Weights of a small mixture-of-experts language model, trained from scratch on English Wikipedia: a sigmoid router.
Below are experts of layer 9 (counted from 0) of a mixture-of-experts language model. Rows are named router (the router's row for the expert), gate (a neuron's input weights, with its number), up (a neuron's input weights, with its number) and show model dimensions 0-191. Each number is 200 + 40 x the weight over its row's rms, rounded and kept within 0 to 999.
Before each expert's rows: a language model's description of what the expert responds to. This comes from a sample of Wikipedia text that the model never trained on.

# expert 30
What it handles: Word-final fragments. Ending pieces completing proper names and words after a consonant, such as -ent in Bonaventure, -ant in Cervantes, -ted, -ing, -dale, -ington.
router,218,200,139,227,266,147,181,194,212,219,168,232,144,111,222,232,135,198,204,208,185,272,224,225,188,134,192,222,224,212,195,215,256,265,233,194,241,229,148,210,182,178,244,231,218,192,255,206,156,163,126,280,215,177,157,171,195,211,153,203,141,260,245,198,230,196,238,225,267,154,253,237,172,173,228,139,177,238,216,208,156,174,200,196,204,212,171,218,211,223,194,240,136,172,161,197,188,231,141,219,281,259,179,112,279,178,261,196,257,249,183,195,108,177,209,193,186,178,217,187,247,198,88,148,223,195,155,222,198,149,315,271,168,181,166,187,213,202,174,254,236,249,198,173,176,163,205,246,179,186,136,210,165,157,160,217,177,259,189,163,229,180,253,248,256,198,162,166,265,95,294,219,166,249,196,189,233,194,197,228,203,160,203,292,182,165,202,228,210,180,178,186
gate1,195,150,229,254,281,157,184,230,234,195,183,241,191,136,242,239,232,155,193,211,219,257,173,159,162,170,137,133,247,247,163,258,273,230,119,170,212,210,191,169,224,213,266,243,176,230,238,240,162,205,158,218,155,151,226,131,284,246,207,228,195,165,233,164,143,265,232,225,220,185,200,239,236,232,200,158,253,188,185,198,171,172,234,154,128,245,165,168,239,200,252,259,171,214,166,163,207,135,191,208,328,257,206,90,256,295,235,225,253,215,173,228,151,231,198,262,229,190,265,243,253,183,145,221,198,207,194,186,149,193,234,190,166,222,182,218,193,183,227,130,179,214,154,190,203,166,222,182,139,231,155,161,164,181,198,207,221,253,188,234,198,184,235,292,212,215,199,153,215,148,230,204,203,190,208,148,246,211,178,157,203,94,216,221,238,195,238,124,246,198,184,205
up1,144,205,216,182,143,254,238,248,140,177,222,190,190,217,197,200,182,217,230,214,193,229,185,256,161,260,201,137,227,159,179,254,209,253,177,230,248,190,243,196,223,123,244,170,217,166,144,270,217,256,214,154,186,180,194,183,191,176,249,176,237,204,215,245,203,238,184,193,209,169,162,141,168,209,203,203,291,178,187,199,257,224,202,211,209,263,169,200,185,175,194,133,231,290,213,174,179,183,241,200,179,159,161,167,119,255,154,206,167,257,241,155,205,291,131,209,179,264,153,177,117,220,125,249,169,162,175,286,159,208,152,184,181,168,185,168,270,190,114,150,214,138,212,206,225,179,197,242,254,203,200,285,192,128,249,175,190,300,160,226,180,289,126,241,247,194,171,210,166,183,136,233,194,228,204,180,163,197,225,139,171,250,295,216,224,231,186,150,211,206,215,168
gate2,159,199,132,143,295,232,183,160,171,171,214,217,164,245,264,235,87,195,201,189,201,195,261,228,171,223,215,161,279,175,256,312,212,195,189,253,257,204,184,153,188,204,161,184,149,206,234,170,181,211,149,240,179,186,191,244,169,202,193,162,260,116,261,263,206,190,147,257,182,211,189,211,219,207,182,222,180,218,188,199,174,201,185,133,155,208,84,124,214,207,251,307,236,220,231,228,175,192,170,238,200,271,209,215,236,191,207,216,232,245,136,174,149,212,191,198,194,128,200,199,174,159,224,205,187,245,194,203,154,201,283,214,192,129,89,251,188,210,218,185,193,194,201,131,217,170,247,241,168,250,180,227,198,146,245,155,222,253,220,228,283,186,165,236,195,283,226,209,248,138,197,143,182,211,247,178,223,190,191,212,258,190,159,183,157,168,217,187,258,185,229,136
up2,161,285,160,172,172,233,153,235,197,227,174,147,174,163,199,287,223,191,196,195,213,152,182,217,230,127,171,190,230,245,168,156,169,164,146,206,268,206,224,179,267,153,162,256,199,107,239,188,150,287,203,176,217,160,197,225,147,203,196,216,248,252,99,226,193,177,137,242,158,172,197,198,269,239,99,233,201,175,219,183,209,226,181,141,233,196,226,220,248,235,156,248,199,199,190,206,208,202,202,180,221,228,175,124,197,106,153,179,193,273,193,210,175,199,238,207,223,160,227,298,182,269,250,152,175,226,187,210,144,274,178,229,184,222,286,199,245,225,166,165,219,183,201,247,215,241,214,190,152,142,185,165,213,170,168,176,198,242,283,267,138,243,189,204,211,233,191,173,209,252,267,227,151,185,239,271,116,210,229,172,153,243,197,193,216,244,226,242,252,236,175,258

# expert 4
What it handles: Proper-name word endings. Final pieces of multi-piece personal and place names, such as Kulkarn-i, Saarema-a, Ass-am, Vanderb-ilt, plus suffixes like -ville, -berg, Jr.
router,210,186,199,232,228,133,108,275,216,175,180,268,157,249,246,131,114,214,236,198,172,181,206,140,189,199,168,165,232,228,173,219,222,213,238,204,220,223,187,173,175,173,193,244,214,168,256,193,263,140,175,193,246,233,110,230,181,154,152,131,136,219,273,167,228,188,139,230,264,149,254,220,271,166,187,130,113,230,155,221,142,227,233,175,180,221,115,236,201,205,230,229,187,186,196,220,174,180,162,161,210,239,239,197,180,208,307,170,227,204,160,187,193,188,252,195,249,187,269,224,189,230,166,196,224,219,211,214,229,185,209,215,97,136,211,208,189,176,123,162,252,210,183,192,166,202,197,203,237,169,193,157,165,210,159,172,118,250,124,112,204,166,189,230,191,254,226,193,188,146,262,197,165,318,167,150,209,210,141,190,199,215,242,229,197,178,148,225,231,212,168,158
gate2,124,229,172,302,168,262,167,262,159,171,173,186,203,305,167,216,237,211,199,226,208,153,270,118,293,148,199,207,159,282,174,226,205,206,212,194,212,206,141,231,231,114,218,266,240,235,149,212,274,174,220,226,192,220,200,222,176,148,198,231,208,182,203,214,260,186,234,212,222,175,194,182,267,198,153,216,187,165,178,230,209,232,220,254,180,205,249,202,196,171,124,199,162,250,173,196,220,179,156,134,161,206,162,252,146,199,228,226,217,156,203,221,151,213,254,181,198,249,225,271,217,208,251,186,163,228,176,209,287,195,205,216,139,195,172,227,188,190,253,162,243,169,171,240,198,220,208,201,205,207,235,147,191,206,204,271,119,243,164,146,186,321,170,238,226,210,189,245,256,162,318,155,222,217,150,200,232,302,170,222,207,161,219,166,215,207,271,207,218,208,206,131
up2,142,205,259,186,212,237,224,187,181,110,161,172,193,276,193,214,229,293,244,220,210,179,163,70,161,220,246,131,230,262,294,185,288,140,179,198,252,142,201,200,214,247,179,201,159,243,192,236,178,270,197,157,169,187,183,267,205,235,142,220,274,232,225,175,197,188,282,259,153,183,132,257,193,174,216,156,188,191,204,165,209,174,247,255,169,203,221,153,223,167,192,213,259,172,208,201,161,214,236,226,184,206,217,134,185,149,132,219,165,229,258,240,259,273,288,186,221,208,153,232,226,240,208,189,214,163,192,242,211,214,207,134,188,170,213,197,177,206,224,165,225,293,286,135,233,202,210,264,190,228,176,155,187,183,230,208,245,165,280,191,204,204,261,265,230,190,138,232,149,229,201,230,206,163,138,167,250,209,205,182,169,232,204,192,197,179,212,200,254,162,186,159
gate3,203,176,188,136,154,176,195,202,144,129,182,191,120,204,183,262,241,199,217,201,159,199,195,117,233,163,169,253,157,210,225,207,234,178,196,184,177,202,198,231,171,185,254,202,153,130,174,236,205,163,254,236,176,284,235,231,131,210,155,201,177,236,184,185,198,253,152,210,229,121,200,150,230,137,212,199,156,219,209,169,220,187,246,292,252,184,164,163,226,262,257,167,231,199,177,224,178,217,261,176,236,242,222,183,162,127,246,191,177,144,185,223,199,154,275,200,161,190,148,195,165,228,112,216,229,234,246,199,202,228,199,206,280,171,256,189,253,156,217,227,208,212,165,229,292,196,231,161,244,158,170,227,217,167,236,248,169,216,187,268,194,188,205,265,119,158,175,286,190,244,126,186,271,266,234,100,218,224,213,212,231,153,157,300,207,142,245,174,208,245,205,218
up3,224,174,272,145,153,207,177,242,154,206,178,152,140,218,180,231,198,140,286,215,201,161,206,192,246,303,212,192,152,161,189,231,192,204,174,232,176,189,180,198,164,158,242,186,163,194,235,209,224,177,257,181,211,183,155,238,194,142,209,132,190,283,247,215,185,154,178,213,188,170,214,218,182,201,218,140,185,219,151,163,233,202,216,202,221,212,201,233,243,247,151,270,164,131,258,193,230,262,245,114,230,253,198,169,194,222,202,174,183,158,228,168,214,189,242,208,270,106,202,163,146,241,131,258,209,136,196,169,181,227,158,162,220,203,247,191,175,165,237,199,223,204,113,173,215,213,253,258,117,281,181,191,228,204,122,261,216,171,165,281,197,315,154,195,199,256,218,208,220,216,196,209,239,244,151,156,178,191,202,242,184,236,187,146,113,128,207,291,246,174,225,154

# expert 24
What it handles: Scientific word pieces. Inner Latin or Greek pieces of scientific, chemical and taxonomic words such as Berber-id-aceae, alk-ox-ysulfonium, geoph-ys-ics, plus Family:, Order:, Binomial labels.
router,169,207,249,160,254,110,143,207,155,118,163,231,137,120,293,182,218,245,187,171,128,175,213,151,163,169,197,171,193,220,238,207,233,143,184,167,252,182,219,231,202,228,280,243,225,228,199,123,177,172,161,210,239,206,208,193,160,191,175,266,129,225,186,174,228,188,194,211,244,203,255,158,239,252,152,167,163,208,213,181,231,277,167,209,203,189,144,240,159,304,205,116,175,166,236,211,157,166,184,197,214,174,169,179,211,142,217,206,214,207,159,241,202,198,189,165,140,196,193,228,226,222,190,192,276,221,220,190,192,271,220,242,179,199,161,100,196,273,144,240,262,220,192,202,166,218,251,221,189,226,96,234,122,212,205,229,170,220,181,178,219,144,202,228,227,181,257,119,213,213,222,167,201,257,229,236,248,231,190,264,172,181,230,224,171,195,80,170,254,245,148,215
gate0,206,222,228,151,244,185,144,251,192,203,222,176,197,120,199,224,137,202,125,202,126,270,183,208,198,235,224,196,199,172,223,186,139,180,198,187,173,264,174,211,193,220,137,180,143,200,161,180,284,112,193,207,225,184,256,188,264,290,258,193,180,248,167,232,256,256,176,149,242,162,197,187,275,244,267,249,225,237,241,143,221,214,228,170,192,184,218,193,163,271,206,147,189,136,224,164,168,145,252,247,243,186,178,236,237,139,206,178,207,176,146,218,127,274,179,161,188,199,203,217,267,222,212,223,220,190,237,157,233,203,168,203,160,251,185,124,195,129,166,258,262,215,205,123,215,203,221,282,219,184,174,228,174,248,125,239,145,171,252,201,179,200,157,220,243,149,148,166,230,133,219,143,204,238,176,187,233,282,214,195,131,262,187,252,196,212,188,186,207,213,227,128
up0,163,183,238,113,231,195,156,228,198,185,132,135,176,201,153,160,256,170,192,155,161,195,173,152,139,185,174,234,156,172,101,152,105,222,125,248,187,199,193,232,144,178,206,211,250,232,167,193,188,142,216,213,219,141,167,118,154,196,224,168,206,285,199,183,180,313,120,182,191,173,195,226,202,260,217,201,181,192,208,251,193,279,175,220,178,269,153,236,220,254,184,199,185,193,220,181,167,136,213,176,113,250,215,196,234,141,283,192,221,189,198,246,190,174,210,165,207,168,129,220,200,250,268,240,191,213,177,174,221,209,183,183,240,205,249,127,198,192,175,180,246,234,162,198,213,175,262,250,229,226,235,208,262,222,191,188,211,192,156,128,169,243,182,154,231,196,169,237,154,208,225,165,121,235,316,243,215,229,93,171,210,240,255,227,171,187,165,208,192,202,165,196
gate1,161,193,222,241,185,281,123,271,166,214,248,194,236,155,188,211,155,261,294,128,182,328,209,219,263,227,200,210,203,205,246,194,235,205,185,165,153,243,199,147,268,312,212,237,187,243,214,170,215,142,191,240,275,211,144,216,169,169,150,180,205,154,169,175,226,185,251,187,168,236,178,216,226,201,101,232,194,235,173,172,216,164,213,221,131,212,162,185,214,216,180,223,178,159,214,165,166,168,192,140,235,176,155,247,241,203,132,153,194,233,213,178,215,174,136,110,161,249,170,228,155,240,201,222,240,170,166,262,141,168,199,191,165,160,224,187,186,157,287,247,153,199,247,208,177,197,220,218,198,231,198,192,237,224,197,159,189,183,159,119,229,173,246,158,241,187,189,176,147,204,248,202,202,243,231,152,237,180,137,227,214,198,147,306,237,145,201,266,238,164,189,256
up1,238,233,159,260,197,215,305,199,176,155,226,226,185,168,153,234,226,261,169,300,268,279,238,222,233,179,84,196,200,287,152,150,220,160,145,174,233,220,190,164,152,147,204,128,261,260,222,268,256,252,230,280,208,225,172,173,198,221,233,187,199,204,194,148,207,134,151,158,259,131,141,254,206,171,250,159,140,179,144,173,268,219,242,167,221,152,202,201,156,165,249,240,137,181,238,235,198,166,217,189,147,203,162,223,182,146,288,192,217,161,217,217,129,190,205,178,206,242,233,177,214,224,163,172,207,165,181,203,212,188,207,199,164,201,173,245,226,216,234,174,151,171,217,241,232,149,225,236,209,233,176,295,197,243,147,184,230,184,207,223,213,192,212,225,170,202,239,125,169,230,202,176,178,174,204,249,232,153,183,195,218,206,169,143,275,158,208,200,217,238,273,126

# expert 35
What it handles: Abstract and mass nouns. Abstract or mass nouns after the, a or of, such as power, land, water, art, research, and suffixes like -ation, -ity.
router,201,221,191,203,197,117,210,220,134,185,158,242,171,185,248,160,213,234,253,271,182,253,235,163,166,201,185,185,213,202,159,222,172,198,195,78,162,210,244,134,223,108,205,213,207,239,182,166,182,163,215,242,203,289,124,228,179,197,237,228,223,271,230,177,224,121,164,260,240,183,259,167,221,242,212,161,176,252,209,164,197,197,196,159,182,186,207,222,188,182,206,192,192,182,288,183,211,227,245,189,148,292,203,187,201,163,228,126,232,278,85,264,199,154,213,239,173,201,254,231,237,278,179,217,209,246,191,272,119,245,206,237,215,168,221,175,205,170,179,248,224,178,257,208,189,182,232,219,253,175,196,197,234,161,270,191,166,178,176,185,144,195,233,236,217,229,209,137,168,188,220,140,178,251,190,242,173,181,112,194,184,166,204,235,179,186,85,299,256,191,178,194
gate2,249,205,200,228,217,181,215,155,191,105,130,205,198,250,200,154,156,167,245,179,225,191,191,165,181,186,205,170,217,191,236,219,260,180,178,158,222,172,178,192,202,116,237,241,202,209,192,148,159,166,211,246,249,189,190,256,221,167,107,210,235,179,217,166,203,124,201,241,192,218,160,204,227,232,237,246,220,199,237,205,193,56,148,338,170,183,247,189,238,179,280,112,223,186,243,200,211,85,148,261,160,164,226,169,194,233,199,202,255,203,244,247,235,216,222,209,158,224,150,194,172,255,203,235,150,169,161,94,141,201,241,233,215,221,193,177,155,270,207,165,175,206,210,209,202,193,251,223,226,229,162,206,255,167,219,202,205,220,168,173,216,242,169,182,210,216,267,121,228,112,220,218,131,193,220,260,209,170,172,196,258,126,182,197,215,185,210,267,235,139,242,187
up2,193,158,160,180,142,251,175,227,193,159,161,161,159,132,184,232,197,191,170,194,149,142,181,176,231,204,222,219,234,151,240,221,187,166,187,229,219,133,168,187,174,222,108,175,160,170,221,232,215,203,152,144,205,146,196,196,174,236,232,223,222,199,218,142,199,224,301,139,189,179,195,243,136,155,144,117,188,229,233,198,250,229,285,254,144,259,176,161,162,175,216,271,221,190,213,197,147,165,171,156,276,244,189,236,172,189,301,199,140,162,189,177,212,199,218,149,149,170,137,219,252,139,174,208,246,186,208,254,285,146,221,221,224,136,145,197,259,197,231,235,204,250,178,265,206,181,189,169,158,198,129,158,143,208,126,248,203,159,202,217,188,167,215,142,184,210,209,220,279,210,251,143,267,239,176,166,219,212,262,199,185,163,192,182,246,154,171,165,128,227,109,175
gate3,169,149,179,187,259,125,159,153,167,151,253,232,221,251,207,217,166,181,275,248,190,169,151,201,188,210,220,196,209,301,231,203,219,231,169,245,127,194,180,180,239,110,183,183,206,244,171,183,103,196,157,168,180,177,302,223,254,162,206,214,218,230,267,187,191,171,223,212,224,189,247,191,231,218,242,226,183,142,245,185,149,210,206,139,215,188,145,171,136,261,280,200,163,260,258,236,204,220,205,238,209,204,156,226,228,269,198,200,165,171,259,182,206,201,144,175,237,177,270,178,214,171,239,223,254,262,174,184,107,215,230,284,293,182,144,180,189,209,168,196,185,239,212,256,180,210,167,236,207,196,216,260,195,154,246,230,226,247,153,159,222,194,203,277,233,128,204,253,191,188,192,172,233,211,141,189,191,238,240,239,152,187,279,113,171,123,201,230,166,202,209,140
up3,170,247,203,225,226,154,162,248,200,202,189,204,174,241,233,214,258,231,210,179,210,185,191,150,233,148,223,208,198,193,191,164,193,225,171,229,251,139,230,202,133,211,183,267,179,229,145,252,215,118,232,205,239,231,236,167,215,270,180,158,173,242,224,231,157,299,292,167,191,122,252,163,194,139,220,198,199,195,274,190,213,141,222,192,163,190,158,239,209,184,213,235,199,170,289,254,153,235,123,226,183,141,197,240,218,227,207,232,186,145,235,140,230,241,190,204,174,140,227,213,234,194,227,128,225,252,175,191,167,192,196,199,176,265,166,204,255,156,198,221,261,276,210,190,187,184,149,209,229,239,167,241,243,215,231,170,239,230,127,169,266,219,145,292,176,170,223,178,245,235,92,221,256,152,214,100,208,187,250,188,203,245,284,173,169,260,138,183,225,260,207,151

# expert 26
What it handles: Plural noun suffixes. Word-final plural or derivational endings on nouns, such as -s, -ers, -ations, -ings, -ities; also members, people.
router,240,138,209,174,219,115,204,226,138,184,199,234,182,218,261,111,186,224,246,202,243,209,196,174,189,233,205,236,121,192,108,226,214,186,205,143,260,252,262,135,238,105,184,221,138,161,160,169,201,167,171,214,202,223,201,205,189,225,133,151,173,274,206,178,197,212,188,177,233,178,213,101,212,140,236,177,165,247,222,231,200,291,197,218,240,109,177,238,199,189,219,200,213,226,172,204,130,178,200,210,173,210,161,180,243,185,264,70,267,268,147,198,225,101,257,207,180,168,257,220,285,227,169,242,190,224,169,201,211,177,181,228,190,152,231,183,230,164,202,213,226,183,180,166,174,189,220,210,209,183,188,192,232,249,202,239,174,150,114,172,172,150,240,242,184,247,148,200,171,246,181,195,251,230,160,264,228,129,169,200,249,188,163,180,173,165,142,219,274,236,241,186
gate1,185,176,155,229,253,182,187,291,259,220,154,203,192,149,225,119,207,243,196,244,225,202,188,122,181,240,194,173,239,245,191,198,189,187,267,121,201,190,238,185,263,143,236,213,167,240,218,190,149,216,134,159,272,263,220,178,164,145,231,178,175,193,200,224,244,206,149,198,215,176,183,176,205,211,258,148,192,230,231,173,192,178,205,215,233,140,154,178,193,248,221,200,212,235,246,206,212,162,231,239,260,182,171,200,233,198,232,257,116,213,177,251,257,219,201,245,233,225,153,162,231,132,228,269,233,226,269,188,198,171,135,159,191,194,134,207,230,194,203,196,210,260,241,180,155,220,273,88,134,168,167,212,201,226,210,138,248,201,106,197,175,73,243,163,215,208,147,186,155,204,169,178,311,230,211,236,248,199,257,147,152,254,268,164,169,231,211,178,194,211,202,163
up1,160,256,260,125,139,226,260,148,207,237,274,234,181,237,213,190,176,138,247,190,234,173,158,241,254,241,205,221,182,235,208,154,246,278,223,195,192,210,149,200,149,208,180,134,198,203,245,243,192,185,217,318,213,181,151,221,195,189,233,110,163,172,196,215,188,172,224,273,232,232,251,246,173,244,151,225,257,244,165,188,107,181,133,199,179,197,202,242,213,210,128,102,139,173,171,216,247,228,192,188,136,231,223,236,128,161,206,199,204,174,227,214,287,235,188,202,186,266,218,216,217,214,165,158,214,248,187,162,223,287,268,180,172,141,213,188,172,189,212,186,202,205,212,166,173,226,173,242,159,135,220,177,171,219,180,169,132,201,229,136,223,276,126,274,198,265,130,183,209,206,208,144,151,183,159,166,136,181,187,214,199,143,165,239,245,185,137,185,183,200,220,229
gate2,193,127,189,221,161,158,223,241,159,201,241,196,250,209,232,155,276,212,217,224,236,154,131,168,188,216,241,211,114,118,201,198,188,178,201,161,231,155,212,256,251,119,191,169,244,142,214,140,192,148,184,183,232,236,188,164,218,198,250,165,136,231,160,185,185,255,114,216,274,174,202,55,235,173,148,235,221,165,126,270,257,190,228,198,171,148,204,209,189,181,210,183,185,216,260,203,193,145,279,200,194,140,238,195,245,172,139,160,181,269,146,213,277,187,141,203,207,194,217,195,176,299,210,215,224,232,213,187,215,226,191,176,204,201,219,274,185,212,214,163,239,191,182,209,172,159,163,236,239,188,174,208,223,161,208,146,239,179,194,196,141,211,211,183,203,242,259,223,197,204,230,213,245,196,240,253,283,170,261,211,248,137,181,263,185,182,160,253,206,316,238,169
up2,226,299,271,222,237,238,215,200,235,128,223,236,165,199,166,252,208,228,192,187,191,198,245,236,191,165,138,148,261,244,213,188,257,201,203,246,164,238,185,187,134,275,256,197,182,179,171,239,158,224,201,224,201,145,253,230,197,221,170,318,179,224,179,214,241,170,180,176,138,180,153,276,182,192,208,147,252,148,296,187,153,222,149,237,183,281,177,199,195,180,204,184,249,154,211,186,244,243,187,199,207,197,241,309,170,242,245,240,156,156,223,202,133,213,194,228,143,169,140,135,246,133,232,177,227,125,154,141,230,181,186,216,190,200,171,184,191,156,249,160,193,241,204,195,194,284,230,107,150,228,220,221,209,175,221,246,219,212,198,206,283,204,187,186,121,183,145,162,207,143,151,215,205,210,236,143,161,180,200,217,186,220,183,182,281,253,200,155,167,148,146,200

# expert 52
What it handles: Sports and election nouns. Nouns for sports, competitions, careers and elections, often table headers, such as League, team, Award, Result, district, injury.
router,215,231,186,234,212,236,219,223,185,200,178,214,167,230,199,180,190,187,230,249,165,219,256,151,138,236,231,197,243,173,157,278,168,160,182,132,239,261,220,162,214,169,214,252,201,255,160,172,258,165,189,243,251,203,241,244,180,164,123,224,166,169,189,153,285,146,172,209,210,196,249,140,185,215,150,237,170,213,212,219,179,153,180,170,201,217,238,215,109,142,220,205,220,148,292,134,190,238,122,213,194,243,253,189,185,157,216,101,234,168,98,201,199,202,262,235,286,199,270,249,264,230,174,171,233,208,212,195,207,250,182,221,155,211,240,111,197,232,194,308,275,237,228,215,186,179,198,221,164,244,200,171,217,181,224,206,180,246,168,139,206,148,239,287,197,278,169,161,165,226,202,163,176,255,148,219,166,179,198,266,253,205,167,202,212,178,204,281,232,166,178,170
gate2,170,181,280,144,197,181,204,214,226,122,159,142,174,258,175,114,275,149,178,216,206,243,153,180,233,237,257,181,173,161,219,269,239,231,202,212,214,176,236,175,235,200,132,173,262,207,144,171,224,214,250,138,233,201,173,183,161,163,177,225,154,190,205,195,201,202,250,254,224,190,238,167,181,247,188,132,187,173,229,187,193,260,185,184,175,265,258,143,208,141,225,215,241,240,197,232,173,192,182,170,270,215,197,149,244,196,230,176,216,192,121,238,162,128,276,172,99,184,218,207,228,132,157,209,246,219,199,100,195,273,247,213,198,193,250,139,274,222,181,199,200,241,199,179,258,206,171,231,167,224,195,152,207,171,180,163,197,135,185,250,173,138,170,189,192,184,160,193,202,285,210,243,242,196,165,286,135,248,164,197,257,208,143,220,237,218,185,306,276,180,206,216
up2,140,258,175,169,152,116,180,260,211,212,153,198,297,212,223,208,180,226,219,125,222,242,182,167,194,175,101,170,164,238,197,224,204,129,252,196,226,258,183,202,147,141,236,186,199,159,149,160,173,242,198,162,192,253,192,253,205,174,216,182,181,215,214,161,130,197,153,163,200,225,147,194,228,190,211,208,204,140,175,147,235,221,227,122,241,124,162,191,224,280,231,205,181,225,155,228,209,198,231,218,199,211,206,263,193,164,127,256,177,162,210,145,229,144,194,163,202,193,130,202,169,202,187,224,128,273,194,227,180,159,222,143,211,232,116,293,278,181,284,78,198,172,171,215,301,156,209,169,197,201,232,224,224,210,198,149,188,186,194,184,181,157,162,183,150,217,234,215,188,169,165,84,219,210,270,197,241,172,200,223,209,158,178,179,163,183,255,193,213,207,175,259
gate3,154,244,228,233,173,248,215,199,244,139,121,154,199,163,199,247,167,251,212,215,180,248,196,181,212,225,316,158,218,274,199,166,236,185,176,129,143,170,196,234,188,271,133,282,222,238,229,282,184,187,143,250,213,261,210,234,217,144,199,228,117,153,210,206,262,81,161,198,181,147,210,195,188,178,199,238,168,221,150,270,166,218,223,212,184,171,242,197,167,158,127,199,209,182,203,153,172,189,147,227,180,294,248,221,228,209,145,206,205,177,148,187,179,196,195,206,172,202,302,184,256,191,171,171,264,155,202,209,242,177,179,192,229,198,192,161,197,188,215,202,264,193,270,274,232,192,212,134,205,246,225,214,150,190,208,263,229,122,260,192,266,208,169,242,221,200,195,163,214,252,234,176,148,147,206,247,197,240,213,182,185,213,166,217,263,215,178,307,169,171,193,236
up3,144,224,186,207,159,260,231,197,261,212,169,178,199,216,255,156,128,226,200,242,159,232,168,213,206,236,256,192,193,156,175,161,147,173,200,182,245,153,230,207,199,265,188,228,221,160,240,202,176,183,99,222,193,232,262,162,239,263,219,216,161,198,125,161,201,219,200,219,118,226,101,201,175,257,213,200,161,275,174,240,251,173,207,247,167,219,230,234,151,209,198,224,235,200,214,173,190,231,178,193,191,220,236,227,168,183,224,157,182,195,198,212,216,268,270,143,283,196,219,280,222,187,224,165,238,237,169,187,163,206,170,211,215,207,106,161,239,289,263,254,262,250,289,248,137,174,158,217,198,205,264,139,132,187,230,212,206,158,232,170,211,203,139,271,124,194,181,86,196,219,219,213,168,212,148,191,191,181,149,136,240,202,175,142,217,164,217,275,230,248,155,189

# expert 27
What it handles: Lowercase word-initial fragments. Early lowercase pieces of a split common word, right after its first letter or two, such as cont, equ, sc, enn in tennis, ol in unsolved.
router,199,159,235,195,224,212,169,219,203,165,189,247,201,218,186,188,195,214,174,261,195,228,188,171,176,135,221,136,132,224,146,182,206,140,91,210,236,230,221,251,243,197,297,236,212,196,181,200,145,194,193,288,169,213,253,172,145,233,156,184,227,160,147,133,200,199,132,204,267,208,246,145,216,266,218,262,180,101,172,158,218,158,192,282,235,185,134,165,213,235,136,122,194,218,185,209,176,248,231,186,170,176,171,197,276,115,218,221,157,256,212,228,211,135,190,223,235,161,206,166,279,198,221,228,212,185,156,194,211,188,244,198,271,153,201,129,220,215,166,164,279,182,208,278,185,133,241,178,207,297,177,168,193,294,242,225,202,222,212,207,144,107,166,194,150,199,187,171,179,211,218,223,205,165,228,228,182,149,190,238,186,214,253,211,182,167,228,188,227,113,192,216
gate3,183,206,177,202,117,209,216,198,247,189,211,267,162,265,171,157,203,190,151,216,146,199,201,220,183,198,205,154,179,272,174,206,186,148,227,235,217,193,179,160,126,240,257,153,239,273,205,207,216,162,229,198,231,259,206,164,162,183,222,146,184,152,145,193,225,231,200,249,180,163,108,189,193,208,208,254,221,199,207,246,205,158,240,243,178,217,193,191,212,124,70,179,231,150,249,241,226,144,212,221,219,141,238,212,242,142,177,204,234,216,237,170,217,189,213,214,168,122,217,140,231,174,201,93,236,187,125,195,233,210,208,47,145,201,245,199,209,181,230,165,249,176,143,221,189,209,191,195,200,129,222,239,135,227,139,200,115,232,251,181,151,139,139,183,134,256,242,248,223,212,245,200,226,129,222,198,236,128,210,215,161,168,176,196,208,176,186,206,152,154,255,212
up3,196,184,146,177,210,194,173,174,181,182,257,150,162,178,230,188,188,234,246,244,157,258,227,201,217,175,218,221,193,271,242,202,225,197,196,207,214,189,256,199,223,162,223,226,199,195,184,175,275,203,275,286,165,168,293,200,201,192,218,170,155,134,204,231,149,244,295,215,182,260,169,131,239,197,194,235,163,208,189,252,239,272,189,243,202,239,215,265,266,229,202,151,180,227,268,137,216,177,201,195,147,196,205,153,207,239,205,243,196,196,269,127,182,189,226,219,223,125,206,168,213,189,133,198,233,199,229,253,165,282,192,238,248,228,197,145,254,164,214,142,106,190,177,236,221,162,150,309,257,205,245,194,190,197,157,292,174,206,210,270,184,238,193,161,152,215,181,143,229,217,238,148,201,247,226,178,216,180,196,246,206,282,230,189,191,206,132,172,276,87,206,246
gate4,140,155,256,161,228,150,204,181,279,161,176,255,281,217,251,194,231,185,156,227,163,141,211,158,186,194,261,215,216,174,230,226,198,120,181,173,231,111,244,195,232,212,234,223,169,182,204,201,211,182,231,211,220,188,217,212,170,206,161,236,186,186,179,178,198,168,102,185,236,221,163,187,233,195,219,214,189,86,152,231,201,212,202,280,216,200,86,208,165,267,199,163,260,283,171,163,174,215,230,282,212,252,200,180,275,201,169,199,233,191,198,150,241,219,202,312,160,198,242,189,232,178,193,218,112,217,178,139,190,215,208,188,225,161,198,258,191,198,202,190,236,241,295,287,138,170,200,236,140,176,233,199,167,193,212,226,176,179,233,139,219,181,188,248,164,203,231,251,235,187,187,209,195,158,184,245,142,176,282,257,177,225,192,187,185,109,270,199,218,100,200,168
up4,176,111,222,171,185,202,186,115,186,188,154,195,232,236,122,216,174,176,135,229,195,159,228,293,230,244,185,208,171,241,226,233,194,186,269,207,162,163,146,245,171,140,186,210,184,258,176,156,251,133,178,259,88,161,234,177,212,219,166,196,218,226,237,186,203,229,176,246,197,271,152,211,227,241,171,102,168,186,213,136,165,173,244,206,199,191,262,179,238,130,234,173,221,249,122,256,157,262,224,157,205,132,256,222,215,166,240,267,225,185,229,229,149,177,167,203,295,243,263,179,168,206,181,151,185,185,232,202,227,119,284,211,274,228,187,225,208,251,147,234,253,180,138,206,207,138,206,246,254,207,208,224,207,185,159,153,197,193,140,188,124,189,249,181,214,210,230,127,240,190,218,220,180,220,182,246,212,145,164,246,146,202,172,243,213,167,227,232,200,206,173,193